python train.py --num_hidden_layers=10 --hidden_size=128 --n_experts=192 --experts_per_token=4 --d_expert=64 --d_shared_expert=0 --hidden_act="gelu" --moe_layers=[0, 1, 2, 3, 4, 5, 6, 7, 8, 9] --router_score="softmax" --normalize_top_k=true --routed_scale=1.0 --balance_loss=0.0139 --balance_bias=false --router_z_loss=0.001 --router_bias=true --init_std_router=0.00961 --lr_router=0.00113 --vocab_size=2048 --norm="rmsnorm" --norm_eps=1e-06 --tie_word_embeddings=false --optimizer="muon_variant" --learning_rate=0.00884 --beta1=0.95 --batch_tokens=32768 --max_seq_len=256 --train_tokens=283600000 --max_steps=8655 --dataset="wikipedia_en"
Below are experts of layer 5 (counted from 0) of a mixture-of-experts language model. Rows are named router (the router's row for the expert) and show model dimensions 0-127. Each number is 500 + 50 x the weight over its row's rms, rounded and kept within 0 to 999. Numbers have three digits each.
After each expert's rows: "mostly gets" lists some tokens that are sent to it at least half of the time. This comes from a sample of Wikipedia text that the model never trained on.

# expert 148
router:467467586502514452449490496588457519470504450529618472527502457553532507515507474525473466556562494466548656424448488534439453571514520468462570528377468376590557514438495536466498487488505494528410590535464509499449417545552516511481371500547490514472454490488564497532484481566548521501569507465442480475489591533502454512462475518448530424499534397402559601503526553446522467500426
mostly gets: " Ja", " Sa", " S", " Ta", " Vi", " Ri"

# expert 159
router:497473570536566435451576541533559552507461485572538521539555483512524523627504505494524562508494455442508527490580450567557535585454568525443481565471460457535590623491558500490512460534529468486502482447448541409429452582568521494453459538427445528552503412519517421469486503526476417479488575423483432456501581561488372533492449444488512450481536443482586498547500545558441414507570
mostly gets: " Am", "um", "em", "th", " h", " week"

# expert 64
router:492498523528587461486522509551524478566528506515566469538550561576494612510528430448485598486560521456477584493514464531446423530451651524397519567467450495567524516509526493412458494523475416498461612539470464492451524473572494481452486542496394662533468501513511455530513472516526520471451512442490434479412568513583497496443450432489493473449495415526608444514441489568488495479455
mostly gets: "el", " Co", "†", "io"

# expert 182
router:385518580553556519503539537553459513499575443551541508605505474478514497557505443479495455526442565487512476447554433501531403496472633399421542570491463469545580578527579569521424478503526506498481557503455573474411486564520413544436499472421512611518426519531532469499513501507483504472512473488444455501423587542501436580535476508413515461410498475505544509521361518496503478541488
mostly gets: " Green", " High", " Gold", " Black", " Great", " what"

# expert 15
router:485417556503517462527516583531461486549512498509514446498559470458531554520540464504523517496492543396529596464598381575516430561505495405455512540457397455449554570443538561500426589485554473507501577547463473524434455572531464469461466466370433525579491474461491475510532457546426470425446471534462471483388567502530465435432424449487529456420541535488446538504421563496546517483521
mostly gets: " This", " =", " It", " same"

# expert 122
router:494472595522504536516573547529501587448594469552573470489570500594522522613544443500462514512444449398473570429525447519432506501449584539457492485407468468522508520491478550464541537492511449473496533479480556407431525515501474493465409497482495543549435537439552519515468460502508521499442416351485499507510640518519429544383474489464585446505616408472492513499481535497545482533471
mostly gets: " The", "The", " This", " His", " the", " its"

# expert 38
router:461451590541574485486513530506570572536516475574580532430498500549565475524601454486491520511557568457512569493527485522432478533458553445468565546431517480566529518462456602547506511532553539504404535491507482489471398570548470547446458490445464517491392464462574514548446401542596470481518465446511479493468588652572405461460480471498559443482510501482564524596449554514463488560460
mostly gets: " M", " Mi", "M", " Ta", " E", " P"

# expert 120
router:523514556536460437474591572527442478478490417541549493506591492562605523514635488498492520542608523471517621543583514561459470567485458482456592539465525461511597593497551550450527499557504466565492510460518476465534500575556517553474454492544460627467488479428453447473523485470536502400507423451496465517515551531556436505469461491414482533444467460438552491506497501614428483469432
mostly gets: "wi", "fu", "wa", "ni", "mu", "pa"

# expert 58
router:510371503481598414469535519549479519503583451550510473597528355522537517549535456474499474536482513529497482440546470515444546511519496440461527571428480414505508481478540523477490512529567503467378528517488519504521463515498460520502445509479438504500447545531531405491471492581563459478582396460493432518352588585523436568486438498439490453462552449470589535501516589485521397473552
mostly gets: "ur", " we", " di", " Bur", " qu", "emb"

# expert 105
router:442465630537511477410532605564514493510552470502474486566509503572606589541566503504476492535505498464554521509619455515481475556491557439491531492494390476557490599423512568384456581555571454456455534467394516441493506510513489511460498497458459567512488468461547486582445433498484496458480479444514508513498515524611439478400433399504519458452544425481490507520464515481385521519472
mostly gets: " –", "),", ");"

# expert 134
router:561491596513505438461565547570503560503499461528596474506516475482548600575578490501484531627546547457541548402569503491473521491486568514488482594484428418541525570457468548490507537555530418534475481493418585460481421525474519590426454504568467484480431425467563441475434477535429493476534485451439498476431519584601481487462441433500537425453543464434585491499460494497423518507451
mostly gets: " &", " Stadium", "_{", " until"

# expert 188
router:488506556519497485389547482562510468622513431544544483490559482506574540488559467525476516540522444483585542455619443490484408517463521403462493534518401462533537552462550529464552550627549407471491521443463550466499497544489487567471434526460451504506452432439564489489464499517493550493456449429485444586432554486513428539485457358479564361460526508481567541490481513470461532556467
mostly gets: " and", " or", " &", ");", " including", "),"

# expert 29
router:403483564492515526526540573456422495543484419499514449446501465577563586501566481472472546480411462523480555418556505623433482571506546522442532512453490467553579523479532529480445524574505432499500519503434468473419432537604469550445508587485480455485477443537542475506451483520565433511562482430430495455443568532522483431455401481479581437473553380422490504554475564516455473588479
mostly gets: " Center", " Championship", " Cup", " Stadium", " Street", " School"

# expert 171
router:513488572530528426482573572526480448474438447515537439575556535475509548508533435509450554543517517395510492498610500568437425520448529331489530472438497547518510484460510581472419494529567487525441585475518602502457413485497489549488466565415471477606413514450483459474462409525455474437459457493496463549461603545606482542485412489467517446450462488452509524502500526515487490566432
mostly gets: "|---|---|", "---|---|---|---|", "•", " =="

# expert 46
router:428476514465549493405531531520419515531501474481533472519600485672476540517483493503473550523587524507493537430505430526445524531548506487487603493428433456515601590480531533503446531521516475512508520463455556478508437537510502552439466519441476505463484396496510529499479435540512505484472538473405438562428543505538536427511462479435623382433474389421558585538439573522483472551457
mostly gets: "ers", "ies", "ities", " people", " children", "les"

# expert 41
router:437460551530524472455520499499504555572552455539543418514523488535581486538557482480506512476540623460494525529508453570452521483455512420462560500397503418562493556487506511538518470594543470455451606550380526480500416504530448479475433514456522516580416483516546453534406435631489478494531432431430494545444503536511462442487540436485564482521628452438491578478441561502463500516414
mostly gets: "P", "E", "C", "É", "F", "M"

# expert 82
router:410524567459602461499520534565513516561479402501593427512584459552463556505479463433425533474548519493567528473567502534450524510526526509418454465446461462556484591583511521486510555484567481530481518545497543512421524549608480496492439558538472566489502507453525418516511439548435525491510436412507491516465621453497412568488450464375500473446574461416512543530409528611499486516514
mostly gets: " London", " Paris", "shire", " California", " International", " Royal"

# expert 95
router:455371571495468474488542535527407481509540507489558488512585450475542532516552490533443515561470520480526524461542475578426506504410564418369489624433455479556518470545494528477517564543587439534506525499506511506374513568517490562434470471544483467547395501428541423520421489496471457467475445405446504458517537482586482478417483473450590452440478517530598513523475544576497478530442
mostly gets: " their", " its", " the", " this", " his", "The"

# expert 32
router:549441537558485492471534570519552471448515517542536486472572465551545581592533509435429552524548527488563528439523486505409476567495541530464627498459389514566490537396562522512463603478551439471408568543406405422459469545517505571419510524490518597471534390438480522522463514450515465413472426427500420494461524531494425441446522436453542517438513486473514541489504524498530479490467
mostly gets: "au", " Pi", "bi", " director", " bi", " Museum"

# expert 118
router:469432560568519472457519517565517492487529428533597453487581466535589507569620450442470518532572564456577547455553482596460518504491511440409546521459460442563559548401476562492507528524535493484444541502449534477474489491588427511496419503433450534485446472481548476556456418578504509467497481461498494471477575602513466484474458427475532437442603392465552588583446527472478500500445
mostly gets: " E", " N", " S", "Ch", " P", " Ch"

# expert 153
router:577507566526471517470540472499462586542502416534513493501573457498540538550515438431399501491497460480500556507506493558399441501475597494453575506528414454534561549398493548496526518560556465522501534443488493462410413592475363573450524491496486667465504480384561479565461524468459438482500423426481429540520492467480488468455526477463563468527516439459518549522442483514453509505409
mostly gets: " among", " Force", "ga", " because", "ite", " complete"

# expert 179
router:475328517448577500526496553596530428477546461533542491455484425508551532606574528508445457569472490462552491436477499533506498544451556464402586466427416467597518505475515558481394559521563484558487502465508514485477456507517532526471453576545406513490419499493535447485526521544500448376522498488386433449484532560558484535476483490454474402473522464454524516566472555576518432487463
mostly gets: " first", " First", " last", " second", " Best", " third"

# expert 147
router:453473519598508482495495514510499536520502443615604457535493459559460498509512434404452499538451583466542519528549485522486514537487518418466526525453453386497595580445537551435455610496539468526475530501498439473423498598522422606490449481459512476529481449438600526542493437434528469476498427441513498500433528487576450540488520421548528510525613501496512541485468504533429423539356
mostly gets: " along", "ve", " down", " through", " follow", " develop"

# expert 33
router:446449579465500532437499474578450528501551487547565471509543426528582511547527484501501474544449467493442591425567476617472504477489598451437531510475417484583501512539542552452485568550533493518533540544442555476552477483500513578401480492524433506555464471406510476485447488584447462476440463469480445512522534464525512507431403484352572441401524449485577522611467592539508468479546
mostly gets: " their", " its", " his", " her", " His", " the"

# expert 115
router:496489537521525470434590535476464579527526486542511440425493437515627474564489457460498530539459447442512531485552475596411512501478492480457490533379482531551462522460507533531530536492568402544515563543494465475539476499446401493485466526499387514472440553451597411524481478577440528442570469478457484460435564510607559487482496462414532449519501509515568570520381514580400420506522
mostly gets: " due", "ir", "See", " order", " Air", " organ"

# expert 103
router:522417530498501461514528561566501503501505510521469453584609515573628548601504449424465530497515610473436489522610472514444433535477481493482446572490441497518499511533522508482537528468521488594419548473459476516485391522529446517499442511431467584483473497492563453576472510553589399438491462469504485437424561520521476490461450528458477473438534475499569491453408522558470358555416
mostly gets: " continu", " Pri", "ri", " mo", "vi", " re"

# expert 92
router:484434559532533483458560510610525513506519457562580433478539462546551511535577450428434490557514529437579531477581477585428514504508518499433544624426377448525528550446489591452479524524594479506392515504454496449484422480565458566505459488488492550496442497532572426537455469584558476473436458462510468489423605584558473505449473483468495455440550464491567567520455516502487530495432
mostly gets: " pro", " se", " ex", " de", " pre", " comp"

# expert 31
router:408512544532573479497583518506545410550456432572543490507483522502529566564551462424537535466474520483518487495522490523410466534496529447414555509386502463532518548507525562480395495512569433445506558491506474404415506520494494578377532531444483581472433429477583465454412440562559512436483465432442501452493539545583452446470419453532541382494532463475543532544442535495558509559489
mostly gets: " East", " World", "west", " world", " Street", "lock"

# expert 24
router:408447563498578479446565464541497534466607502529549458476533492501481505551502486445393487576523528523410572491532501568435409572459573444458476571431434473594527543475521511511531528530593421494459498357437522442513485586555482595424486596469423532458489464503617467455429477489572490507497547461446431487507515481562507473454502473494469519437516447471521550524421547522505472509544
mostly gets: "weight", " version", " match", " own", "year", " film"

# expert 131
router:493466519491532491485499551541524528575497464516517474468609531499559560556571521433511557485555518453497502448559482525337427557480488431471526557534463468515507563477535519549536518536554483509514578470381510474524493575636474508427454513497436564489447465466533460505476387485551500494447449437495496536461587580500506523489424462487645458418536416487591575544521503600494522519544
mostly gets: "ium", "ina", "ia"

# expert 143
router:444518552468570405492571516578515542454490432499610449602604516543551596489502469503501585489597467428456555470549531544457566526485572512419530586467430510563543593546407487439494523493509453547473560518440545481436484604463455547488476515424498561501481466546485421564482498516534491455523512487447461524494559503544490486503476456437602541413501517538512574487374487504515435516481
mostly gets: "ã", "ó", "ı", "ô", " II", "ă"

# expert 106
router:527480513537549479474477522501480426459486459500524479468526500581593495488582437491496518545554510517557638488581418601484465530453515405454567465472504470550505537460571531494568500485530437551444606479436564475429439514517472477484456499419477584537452431510549430541407485528525470451465484474458452594476559532494453538485523513474504423502557416473598495474363646493516483487503
mostly gets: "(", "[", " (19", " (", " (1", " (18"

# expert 76
router:475430595563484455485481515548502493522598443546580466478502491606582569492510460535478500542503549530531523528565454460533424536525509543451517471406418409585616483481499585451482460543550461545445545464479444510481453560532442494461366493506390606540456527481553475617473480510423462423437496446514428574488516473507448496456480424525495439510515475516575491474447542530508448488546
mostly gets: "=", "-", "“", "‘"

# expert 149
router:501492572489546480432548613493472478568552437514520461540581531538633595502556505516492533542465498450515560436610483487419465509503513445474538555471456479530527595461522500456545559572567477517504508444473588456488514525545501566427479505519479531525419445499593485542446487485435506460493502470487482559441554433534417541469519450474492380440540387475522526465496623521470494606412
mostly gets: ",", "),", "—"

# expert 97
router:468442548492559566463499530594446595480559336489510470585532466545550549524512445492499629497501519479528516413480469623424495568490504517475480485431474514507561560496527528458510526535537476466449596435426493501465561554501486475496528563533503535564482492494527405479493454572595451451545461479469524509531601517507455460480490425471482492400547441445610564504503604491449454532466
mostly gets: " Australia", " England", " States", " London", " Africa", " Russia"

# expert 166
router:448514499537556465472552485495540513460528459511556486559533493568598533515588425495534535521496527506460575508472472523473451489537481502450554514445525520554584521458468608521496568480548539492373599430431619490518497560484434544475464539476547619530460506476600483546375534581472457436525499486486503613465533508552451433498407428415495470452540446441576478519471578486502442535493
mostly gets: "BC", " British", "″", "X", "V", "J"

# expert 90
router:482478565569551461452561519551468560439504415548533448486598477547545541601567419504485562546538513403438580428593510522480389513454528438467567537470470484519518574460578465463545523494576476511553549480490431509426481499517465480475446526503485607508496494520504402449503449479363472435454485517458521474427515544464406504438489435478504530492599505520527488564478491571497399494437
mostly gets: "cent", "mi", " =", "hi", "ø", "emb"